From a checkpoint of a small mixture-of-experts model trained on Wikipedia.
Experts: 64 SwiGLU neurons an expert, 2 picks a token.
Training: a variant of Muon for the experts, 271M tokens, 4491 steps.
Below are experts of layer 2 (counted from 0) of a mixture-of-experts language model. Rows are named gate (a neuron's input weights, with its number), up (a neuron's input weights, with its number), down (a neuron's output weights, with its number) and show model dimensions 0-191. Each number is 500 + 25 x the weight over its row's rms, rounded and kept within 0 to 999. Numbers have three digits each.
Before each expert's rows: "gets" lists some tokens that make up at least twice as much of what it gets as of all text. This comes from a sample of Wikipedia text that the model never trained on. Tokens count by the router's weight.

# expert 26
gets: " the", " of", " a", " his", " an", " their"
gate1:488533528470499469532509496470487483541503507473503541498479478490491481509480521544486549500514529487485459537572491487521495465522520513447492476546531506516504514517535471528505498538525473516500547491517534501411491511470457528483511523493462493521515521521526541520493485497532495530475516538478465540513465536415523479494542488524511493495521529533507504486514494517473485500480493551488497489490473485505498485493504474516500487481518513488490508485520507477503530473534512454485478508498452523492503472467519523504505507488522528510525481492507518523529550519525480467
up1:506465470541531494539542488441466506514522496516486514457516512472526506483540494483504509514497495499494437507480514488533464504485535464517465492496514469511491488478536556493459513498516490527493492518505492476478497510484572545487486537463515489449527505517491461537485508453481508501479476512464503500498484524521516497528490502527517480493459486528474478498474514514437521475472526495508508485511486474496519483500506540475507463521484482457527550468466495568494438537498546514533487491506491512491492531499516476498500519523460487536529476507498484476508465490501466517
down1:505475497500493491466481518497464465485483492501505508471504524536475558491487507481532504475473479488536522504539491497531509522521511488547504514517478503530486504475489485559489522472503522489507514494466520554522512494492447508509471505490508545529530463510449488501543507520513435517520491519517505480471496494493513501489481493532515533519486476483452517498501483491483549469523579536475547494470537496491526515471528538481498485497492529515484537558529533502488471516500500477514537501534546507494469536492547507499518518526527494467461553539497464512501518494494527522

# expert 11
gets: "S", "B", "C", "R", "N", "P"
gate1:498489491492537472521500469455495486529445508526492486507485505456511461476521479513512511514462500491501499490486469492530521512470492448484546479523489520489510472496506453503476494503462527492528527524484498569498478477490498510543453482501518512513548558513457478493500513526492482446469529459491491485458498513486511479540523540490510532489481481515498504500513518520470489474483480543518476485507484516435496541523483472520486486459515488494497536527513512519488516430479500540488471493496537495493505539482485499476470487494460518562486537512498503488535457499537519471
up1:512498484480498512490514482489513485494474461524471527545501493518519497476481521487464530537487492493491526500506507508578521542535494495535523512481546545453490511532534492511536531506511524446532518498486509590514510509509470487547510521507493527454478461538520530527495521514504535493492514521513509484468531566503506491509495532496462531511534484485488536524444503494470466523469517513497557480483490507506478520524487516524509453488483487468480445505502526524534481484471502521501509514531516466520487485478521464487496505492542516480521510479493498510476478513526530526
down1:477506549476460528479481506541517529519507530490516491473506478526492507543483518514497520498506489518504418504515493471476500465481528496523455473496509477519503481501462489528494504494496558539502507507481520450491469482526477495474517500500482499509509517438504473511496470492505449518525488488486508496509478486523538451459494488529514484441464571533471448478569483474516525508515481480518435520514510520508502506523526482448496529535530485484521519466520500493509505506539500482506490463508458518478493475499499499537479525483507513499479465498514490535499496532467485520

# expert 1
gets: " in", " on", " for", " with", " from", " by"
gate2:509470500543541532529521511489523492479515507485511497515534524485511559478480475520480454488514528531493484510518555499503509468509508521460466514516489466496476457484494514479512527502488454475510513491447544482456535495487528508483497490470510538508521489508481485498509488519489483507523481524511478486519513529490524528529534507566476482459501479524486428484446518532485549493511466499528525496564506513501533497480492534493504489462463496525491524497481495471461463513477521519472506490475489512479487495522554527512507477496491493461485534530470514504537433483505474525
up2:496509493504472530496550511501486442481551501509501518507481507511514516524496520525510454487523461532476570513477501518464488523522458507519517489482496482484478500514485500518482492488504510513483544454505487520527513516539506526471546515526489463493519524490534512451534544530498449470538475501505494498521521476537486524512492452550537487474552483509488502481486467515507531547502502501506527527516506496499467472521518483486489561519509485502474504497461464493493441532504518497521504489455475494505469492501475528535565552530534521477533514474485485511499473496485512514
down2:537482543534475512522520476511489484485502497485458513482426495485484531488458483503520516497537508506518473507567516492471517525464539486499469518512550486531494476473486548494537494543465510506511464531525526512455520513492513512513461459458512533509509555484479446517541447505541447533513511471499516495492483570529477543472497507505475485498535500494505464491529534501506492509486498493477467486524501452544524522479498549506481492481520487515473499478483492491498504464483512524494499493517472513505496516494512504464493499501517476497466488529484536522494469528522482479

# expert 18
gets: " a", "ual", " M", " m", " K", " t"
gate0:497473490508514518515526528481498466471525531548480462500498472453494456491512498537496506512502556502490475486470506489523511452560546484462486474467496508548500551513525496476477532492498505533447522497501505472514518485479559481451526515522556495490536495490497502490526500494460476504491513512545523533528484533494493517516502515481518485475500515550492485504508549468544516556497465490467536474479521498518544501479489480472492482478466487460525492487504492469535508517504510458526470539496453479533469502506511556497467516509514490507481493492520491467504496495468489504
up0:518468492479518462538493502482502507498505486496495556506515497504441500464492516493497506499501485482475506466474491523524482539527498501526543484484503459483472490520506465490482511526480488489493481478477508528457460545565501517529453488482510491495491490498530483513504470482486486512471480456521469515497494472518492508535451541541513531510531476517464525503460530532484488472526522510510488464486501509541479512553499511474549561531515442533497516483536501477468500479486490529496478466469510549541547499485486475533482527495480551464488499475453532505494502496487479524
down0:531543498483550501529513502514498490467437506525488517495480495544537518518499523477494513554456451487506494496485498521525500535510522471481496527499462520436500492486472545538478487461458516474487520535461498511504503507519514536495490525490516519489511459518496504504492532518505525525478530456478522518515497445543476473496482523436467487505494514484517522536450496491491525494532484524479488526509504500480463499468504468482503508522535534511526510473538515490446487499459530507505477504481510474517496479541512439475487543490503512542491532517470472475463508487491467497

# expert 23
gets: "-", "\n", " Location", " -", "\"\n", " –"
gate1:475503502525451527486513524465524477508523496463515520487468500502510553471483498512518511454496514503496467519524505488473477543476505528502526466515528497480525463492476498488522495495498483489456502494527462500458469477520531495505515467481479534529499464523493495519490527506527485511528541488539494466524508512520494500485458543550487485486536521434481513502498530543517491503464551518512496457478546491499441505510468497486491473501521505495524478544465492545489547509472516468499513506511515469479480485498489475483496439517478448548466500508564519526487492521493470520
up1:537488520459497509477487484483526511526465508524490474522521507530508442516523527511521513499513502517497564499490511485480510476539476490482467513525471517541472499503498514486463480466553553523504524465533495499520493496514501500469505524507538482436492502452493525520525475473463496490513459500467525528493449485527514469526496500483554464463491469490495497505516463501498470467520496510459511550544500513505539475522489549540510520507484510500507499480524515495508500537473480483509513525472458464506463500494480485493482561488500502502507486453472450527476438487483517492
down1:496530520485484514525483525448490519498481484460518491537539512481473514507479489481482513491504483509502470486520500528531465472500491518479556536497482475536500515521521481497495543503509492512496494458515519492476475521509461550457501478491532513519481465505531495513524438479454456499508485432510486537465480512526475527450512507504539477555557471506487482486482525501482468499540502505544570469516527520465537511563456501501471476483526510502484515464516505530498523475528484483476472531498491457463502503485498498500489497511507481523487492507506469517492505504472460525

# expert 28
gets: ":", " •", " Born", "″N", "\n", " Country"
gate3:528472494472483492516479498512518506489467514472474510505541482485501480497540504540529512466481544485465485504500507544540512554492504508545476498486526472511513525565462519490475477491449476511527507527495517498490555478483471514496538459528505508512491499511454491494487506507482459483523469520468531503483507487516474474502524521527542461515500505490495533505541482490490490443525520468493456460510512501500481523523497543501499543504465484461505484503489487476457565503485533518506488476499466479529515490472470472526477530486476464541509473517551484522483477495523445469
up3:518491475518505508482468485513529452510475489491484540483507509477505517489509509472510501482519506530499463501546519507536492475490514555511503473491514451439513480522504486512503509513481539448494511486512482535488555471520479525547498514480512553487475523463476477486520531514495498426439447522499511470539485515487474500504505496510477491544512508524479457520484482483509513457503496506517515514515515569503500506486483476519545466533492513533501503544471493528524532495461492461504522539485467490526491504482478501508491481454472477489461474506512477526476498477494461443
down3:499520508516496434455505489512475506483539499500489482460450530457484506514485455503476500496496480527474474472503503497453525505533492492479502523494519482490500487461514488487536449493480515530518462543528489525500491542498509476520507515482482473527519470476502519512496509438542475536519505493424481502486531499544533493482492502463472525514480506526534491542482514523453448473480504489456516496509508500444465532480508502503448546485504531507475468488478495493471503528547485499496489477520516477483490492490513495498466505526505500518511500468494461513524530509486579523

# expert 19
gets: "ed", "ent", "ial", "ow", "ing", "ions"
gate0:540490487499520495497525536505521498520511499506521519461499490491491472562517482496457477520489521572509475491556511497525459551511516476541520460459527501527494506501473514478504490464517531516492450487497471507533559493475500482519500510479476494495500533501494476550535515488473533486508496461486510509479510503496501503527488496543514476503466507465467490487489528502497497475525455485465501499483432525461535465499516498498540492483495475509477474481471475460509522441447511528461526506507509472507471501490523464519478501487514465527512539469469537464478528499522478475
up0:529474532481519530497527498496523464495471500496504503516460519503492475481487497542504533500490495441469487503478472495533510535493528518449484512532534546508518504489470534497495508484524466495546490566502524485482479473454501504482487442496519494502494461461470525494500492527475502465532537511505510500492489466461529522513513480472520483547485499484545514500481524505507527486502502505461496474537536484446493496481525441500464526494458504471480503547514506494507495513496534537542518488486547483478527529505531477450448522519484487498515535442486505477497518495509465524
down0:447528478511502473482476480531494544524498475524506432486536455516485498538463493469526492472501480531540483473554469502482469520521497519490494494504453519464491511526521500507514500514507520533461534501482479524497492511510501525531525493491484485480512523500477504503520494467501517512496489529449509526491520478514500487465544507535478460448521527497468541510501464457457507519517499498509530520515473518539498532515529581464494515495516492470487491496500507500495503457463517484509498554515497537537507512537498461478502504539482531512513533518499543482522528502480510565

# expert 30
gets: "ic", "ical", "est", "us", "ist", "ics"
gate2:494485471476509514530492470498515485485527481492481509504499507449481488479500518485471509470518522497475440471515527485446487495470504518521520496468517517515522463495506461500523461531505470500508522491484531523518466449501525472484480474533546515498554516528469499524528522501495498533449510498502522465498495522509550518468506557502506462486497500533466485540497475482538512463550522472572526491534491501504485538470502470545479485492437480535523533537494539476451517534490505519518502499490481505534511489486507510497484484499486506491485541517546487522512524524458489481
up2:523497501516545503505524445493504486489538476524487477570506541492483568479523457492492497495539546495531501491491527545491497475501513549501511506524544495483449445507510464527478527522483495472484497522499499439547513507503520470504532480510520523525516517525488503495519499499521521469489495465506501501494508518527483467489540494534524506486539488499457500506511467500485481467476539517555500497502504513517506510487562505480500519460518495523554523495475517448482505489476491489518522510519493462493481439526539513487515506484517488488555488501537524485537484481470496459
down2:489493492464495491514487518488512516470494454542511483473484500480510459491475476464472503485452505510468472496507531494493475514525534482509491475470522530560485473525512474476472453476497481544463499513487508506482524492525546538507478471517514470479523484545501536525497508507461504488514533501509539485515483470481481494479483504484486446555455533508458469518460492516503501487560486466494504492519524453532521519480500448573530482539485448491520509506527477527498500520509468499487479457518469478511504524490527513468487496492485522482491511479504451528509551527502510521

# expert 22
gets: "age", "ile", "2", "–", "ral", "iet"
gate1:490523528521464533523486530502476517487495483517508532465493481501535489482541473495510465531499494453501536478484506477519478473556460470455548492509467525477501494488515525501475485489509447490466517441534478473549498480505495517522498521508459487537519522492495504514524474448495526479477523500484473520506499487516431498526504480476495491477466477511466464518468480490504492505533534508479483489488527479499483466515482501484477500492541521490505498501471526492495476476495500502567505544443541475480470467481516457525494550512458516513478487488506508537480512471541468536
up1:484506494470537494543498528479539542484539515475470486491493509475480493519501562508517512480486518528511507468539478551502493499458491492478486520504558534475519509469503518503498464452523555586500496502480509524510521437497452519505504480486469522470504513527523516483472484507480473495499474502484454479510489498504514508473528517521441512489470529491529507504535494480486464516553492507490509533528488518515464498501448490514499515553496525469494525500473509519474492561539489496490558508500468500510502529534473488493528513507470507507495503528546484523493522508476478521
down1:504485462472495471470492526480547518479517486512495477503496515489497528458478507492484494488483530498501531494466498491489497505501455532490455511512505459543505541457465512489535514492498510490506488567542455456426477495511507492482480481530486516446522455475461480532474554515460474525539524451508524507498481486487485506542498524470474487523534505504526507514504500501496468510423513508492494485474491500528487510522507456510529504506472488513478498506518458448481524479516500518524516492565445504514496545504494489503496524512502468493504491487506512496530495523454533527

# expert 29
gets: "u", "ant", "o", "and", "ak", "k"
gate1:492510486492480493498500459530512483517458482462502521460521486512498515500447507491517496525475509504473495502543504495543491489548501505517508522505487470510522523526519515518458478474510507432484489459492464515515588530515494451499491472502487505523509479498487519514471508515499501529523474538486504518511542476531533489479492501476452541525487495474512534502507510501483500552561470513534505520506433499483546476498471524493502467524528484509500502535528487436472474476521508470547494505515516527478480495518492442474507428507496521491512487473488492518522524477522505478
up1:525477507499472523507471525500491533473515466506529444540476519491505513495497522502497508471500489548513540499489472491563479508462484494516497467499504515494477474512494533483533493535455566457457536463489506462511496494491501522471487499508495477509510486528505499522479441533477493485547536515519473485516484559492526464508548488504436502510506478458503507526535478481494480501478508482499454508507454567512479487500500522524501462472487504477560486501492472533482487463511502475480466508518517547457497527515510511529486493533519498526521496519501498539494464499517537505
down1:493532458488510517555489489452508531518491513506491468499501493521496465500492457560522496521531552510494494493507529502471514501518458522463490507532452553541505495496533511539502502467509480532511506520489509481483472510506476558501529499484513508470486468476514494485524479473478550509438476484492510538470482479504502502508515530461540458471480538528490521489509498493487552499449531549495522459507507466521516514490505461460480483523525528496498531469484509467482552483473528540530524492500497466527487504503469494479507502492521510554491448512468506487518520479510485499

# expert 0
gets: " ", "ear", "all", " one", " other", " most"
gate2:513507517563485483479501492465528438532525504493525495496528502514474509524551493486445513519441506485477508536498509472491548477550515484513491518508468534507526524481511478477470518498524438506515519544505500482519535517534499486503503520507541500532494522529491482535542545482489481541501532504516550481515500484491468447484470483513499513514511538523522490463498512518525491515485490480538478495495503517489499544486458476478504490558464470533480464499521509507523530499529467467493525505505484524494514532520513474469495477503451509511482440467528524520477532532488499507
up2:469522560464513507505460491499506506517506499497489518492497469471464515492497517515499539487486492484475467509463471495488496547491490515559525533499523513519522502517434506525494488530499500536528513521455494512478510504497508529506537459512516504459487503493514494505507516486450514470526480529486534560488506487488508455505512475487520513506512487465527462508474479499485479506542513453481514452534494476469485469473590518523485473519490465506533481509526478506489558518469474463472506526478517524497488514532534465529488493491547495490502511501461487501504508502495583509
down2:492503472499495531506500545482507469501472513505514492472507518483485506526464476445518505530516504482489459513506524497527554507563567525486442510510508491511506481542496499519507483507476522519514509521518478517536498505528470493511482483487486507494547476437523531518567475476505491473553529487486511486512525508512521503486479504500475508497455504525475506535522546491472495517450498530526485483422462525497503564521444492497514512486543487459512511475482497490510501490540481489527474526491513505537502482501573481498507505523499535505477511524533512524507497489522477510

# expert 5
gets: "9", "th", "6", "7", "8", " |"
gate2:529527484515499489475507527503528512524533530506511505529527505503490528530505487521496534533476483486497501553531481498475541540507513554483495523500487502463489469507512469455522517545497505486487531470508477468480471500549497524529483461501502510528521495489495499461507518505536485531515470512481544505513502535480502465503498515517496471564549544519490504461508505529511526490476515507488535484512502483500506505474462513494504501515565489545525533499541488545488507508486476514490489538501501470558483503514487518479515509482540529536477491523470575563493532527501519440
up2:479509476516518494516483525494535529513479488483483453491499520504516521478513499460458493514512499511506520528513490489535496486509511496533468518473487484502485502502463477514478499456520501508548486518507527464522512517502523507497509488504543479541515521522482503523509553544433543510493487481523525533503533457471485488496553480506534505511453489535460519509479509505517519519503559486496544449492438475509524509503474454500536563472501493475500488501474474439527482483494554495482476520503532516462509514506520455496516474453477503479519504483474548454509508473511470480
down2:477456517489504494508469497509503466528507509517484476496466506456492490531547517449503466447476508496501516495475499450529517499474464554491481491485489502494514512527475497513477517506531548504514521525488543507487496517480506535472468467468519437531469494505548527501485471498486525494531506513474507521517466500503520475474518519498491509506491530529469485512523490477474543545464518519487542566498486481509535565529507508500499507473472479488498489514462454506508497523481494502492517515448561509486524463504539541481510448526475501462498466532506497512461506488486499460

# expert 10
gets: " was", " is", " were", " are", " had", " has"
gate2:500475507561483486493501511488538511515457502492436522494511539530464477469516523474488494468470515524476534494495492493519480514468471421533509470494495485471503456490468497524512511520490521491511527485476549489476482538515502457497471507469533459505458474462493516500525506497528500501470495499481524459491486465514489456527500528505509553474496510502518481513519458530490481535524514494530538510473535537475550550529497499524470486484525477492460532483493496498478519467488470515469504504534466506498519475539445518493493531503526527436486482501492528499490512493521504518
up2:508496495495514475506492502522483482504503504517495512537518525516469523489478537521502509524427540484475487504460485523487533528524482481506513507493497494506519487460492543492486501471528528546537508503518487505530554505494498520509494511529543528497463483509495562539524462507488487527528492451483454556494457458459483467481474485508491511481539524548547513441514487509519540522558482521474499490493528476448485486522490480501520529506491484485523511439513502485513523524526514520525434497509503506516495468490500509484455487482493525498519484531487453464491507490534523506
down2:519463478517473483509482507473514514551417495493481478487477472495476489510503476480496512468519511517473502516491490500487495538455508506533476512479518554484447454495506481512536511474539502528468468521539510488485485527494519467515476519467501506527524496503530494503544535502544515519518467581493489486481530507519524529484507512506497499499523465476525507498468479516484532475482490479513495495484497489491492513489521498528471509516485463528493499540544493493501489545444467481495501520508465494466505472474488549500507464570512498453501501523442556502527487531500469484

# expert 15
gets: ".", "able", ").", "pl", "\"", "\"."
gate2:524505515491515523502514486536473464511513542507538481512497505488511513534460542495536453484492509484536471517506498515475516505457465513504509457497475492481460543473511492476541482479481505497453508512480531507457489491485463502527467492495516468474478540464503504477538502491491438485459511503521471555496524483503487466483484492487472490516557488473495496486534526499555500534480502517481524508501506524472477476510465490519541535509445504500491463463536517512471497493466474535490496495544534510492523541511490530540537495505480484547493463466503528523543515515478525541
up2:495490484497531525506495484484464532551541531499489484486516481529479509487546515523522484518484508545472528518469498502475490478475449522447471532499498521501512507493487560447491546510485488468512470517534494529463498465545473516529532517498524492491503486523458486473460518526542488474491505458497502450521518504519484455480553498519470517533512513499519497468522515538508521485483517504464439532531537485477548484484481526488473468484503490492491485523471495512452491522494512558541453552471511503499500472518478512507527515496498487501469476474489508508515477488502490521
down2:505447513523518496498500455448488509468519497498503519504469500443506510487530471484526470520531501494493508476449529468537481444480543526530495514460504468527517472502514497531491469492494496536494466477516506509486439499531509506500531508508475498509478545527522477515476532472519529492518471478467499473481501501496523478481458490526461508485495513480501501458434515492448458479470469486464445468493513505533487527460485521495520506490508536544462491504485438465504531502463494519472477485487518531476475484466497510510452474472516487518495474496490462496494504484490469499

# expert 24
gets: ".\n\n", "\n\n", "==", "===", "==\n", " =\n\n"
gate2:522476467516497505508518450486493529511497525512468481458494486497494510509483545495477465491504540538484539516477474489527519506501491510511511514475492503444493548500512544504522471550519460552473499497509456502556478513478456490488516521513491501509513485486503440512464473520513503545488513520477520502543527513473474481465504524543510482497479487516500478534494519472471477565501463518486543548498534517524493474521491457536496508460451504483527483478502513519525532464522509476506511477540518566482510502458486513536503515472503482466494463481505513526477495523521521482
up2:517502503509490459477521488548460518518465533482545501534492476514470457485481515514480493475510506487472522487550526489506504516514504501512505490519499473446458498514500479489453502477502503543498493510489496512518497515520533494496487535452511498491529462506519456511488498537474549501487522495526483490528499487508518526449509479517514463530458478495537502559509511511511532565455506477482518529521457506517466475472484491440523535485448496462515472509569511460465491469528516480518548478501476505524492499506490507515495507507475502529496490525483502479491541495556513544
down2:505529541495497495461491514506415479509503539473502529534489526520454479442484488538490514473491484430469483467541487474478485504499508477484484526506473483521529502563510527503500518488460549512515460532485528491514480542515480536527486491509543493479515518495502529493481504504493510515517509504491474494512511518498497509509486491507494456560515496494525519531491503484523501476464559472513474513544520526531468518450503502454486487541446525524496510489519489451505492477512500526513541518453497488513526491514503490500493499543476505526502534507512548507503501467534472524

# expert 20
gets: " to", " be", " not", " have", " can", " use"
gate2:463518525456511532505530489493496554508454422468499490482513491519512518477529490533493496520503477512472511574456472537493513530467483517502469482469527500519482506469475487518479500524476505468472496528494543536470526474440488486507492483495576473503480525515518495477512523479500471512488519517469520527475478470492504482453490510519503514474520504505487447515500528497519469513488525482517522525495476486503532472531485486479569500517480475502539503556488473489522478478485485493495494498461487518503445486512496513497509499494500490546504447497461521519512487452527517515
up2:529520527508512526497504514475471525512489489511474475470508453502543517521536473466491514480454494469528442473517571519530534483502435488481496466493475487464527525478491501513485502519500487478500503487506488502479486461485509493537532493496454507495531495473442470509442512548482501479505506488496525514487486474501497505467510490548488478486496479509483475469515515500505495524516509520554490471498503456468521462497516514513471454471463515501482493491536512513468480466472532462488498463497481525448473479488474528514496551531452489504518479529537494492502536514554479482
down2:463449497450520512519519496543500537503448502455509483498493516484493543518472472506456514473499482535528524520478486529527508490510547457504465534455535522516496498510529466492514505557467503524482468510508534489508489525476491483548516491514505509481483552497534476483543523482504478496486482506483487510480515483527517523513477495499528545499522516528475511511532492555498506482495519486485524529476473512510509503495526503521519547478502442501548486554453481518509457495481520473472492556507527471443478532510490524492470492536495516495476456458492522510514486475518501505

# expert 14
gets: "|", "als", "ations", "|---|---|---|---|\n", " |\n", "|---|---|---|---|---|\n"
gate2:471502482497454502519502512472512531494491495471491530523522493505481505532542487516479502490504481497470510514521457506482491480477493454488545522550534487498489466486543494497544479502531509472503476517492505566493452516489529490566512523481505515515461469525506525492483533483531527553548523535474524478518501500498507515490473512517514480497520494533479524541532466507518493488510521465502508514498528497502473504476493484517512488500550472474503528491524504459479529494506572487477495570515535547542516553490505476519500488483503507548467483506474471487468535530499550486
up2:478503468533522526503516498505441509517508486475442521524513492499481500452463517503485511507471461502478525472512520489474500490525552460469501463504527507517511535521555496454499503516506509499485499526507480524513523509506534524474530514554519491498484442476518499478516508548541538508512506555543524448585518490506510498502485536511511563494491510500524503463452489502496540501509521484491483471449526490511496509500488501547499477508487480527517517483487512524490485557505527507482514482436504489483448472475480519476504487515510513502483510510512501509513508536525542509
down2:517529499469482504487518485476524514478484507509521483482495482531509505499489533473540496526526556481496487526528447473492512523474503504544508513509456478453493469494510527497510479482457528510477500484492557488481514478507467460498463481470476492449504524529526520542498481450486495472497509449520502516476519473518496506458492478527468458484477547536453486507532536481520497492498520510548509514527486437514444476498522538480521473491502530531491460538543502465492503516489481459483471482495518511491500456506479506487471504494465507501525533459505518539531491463491470504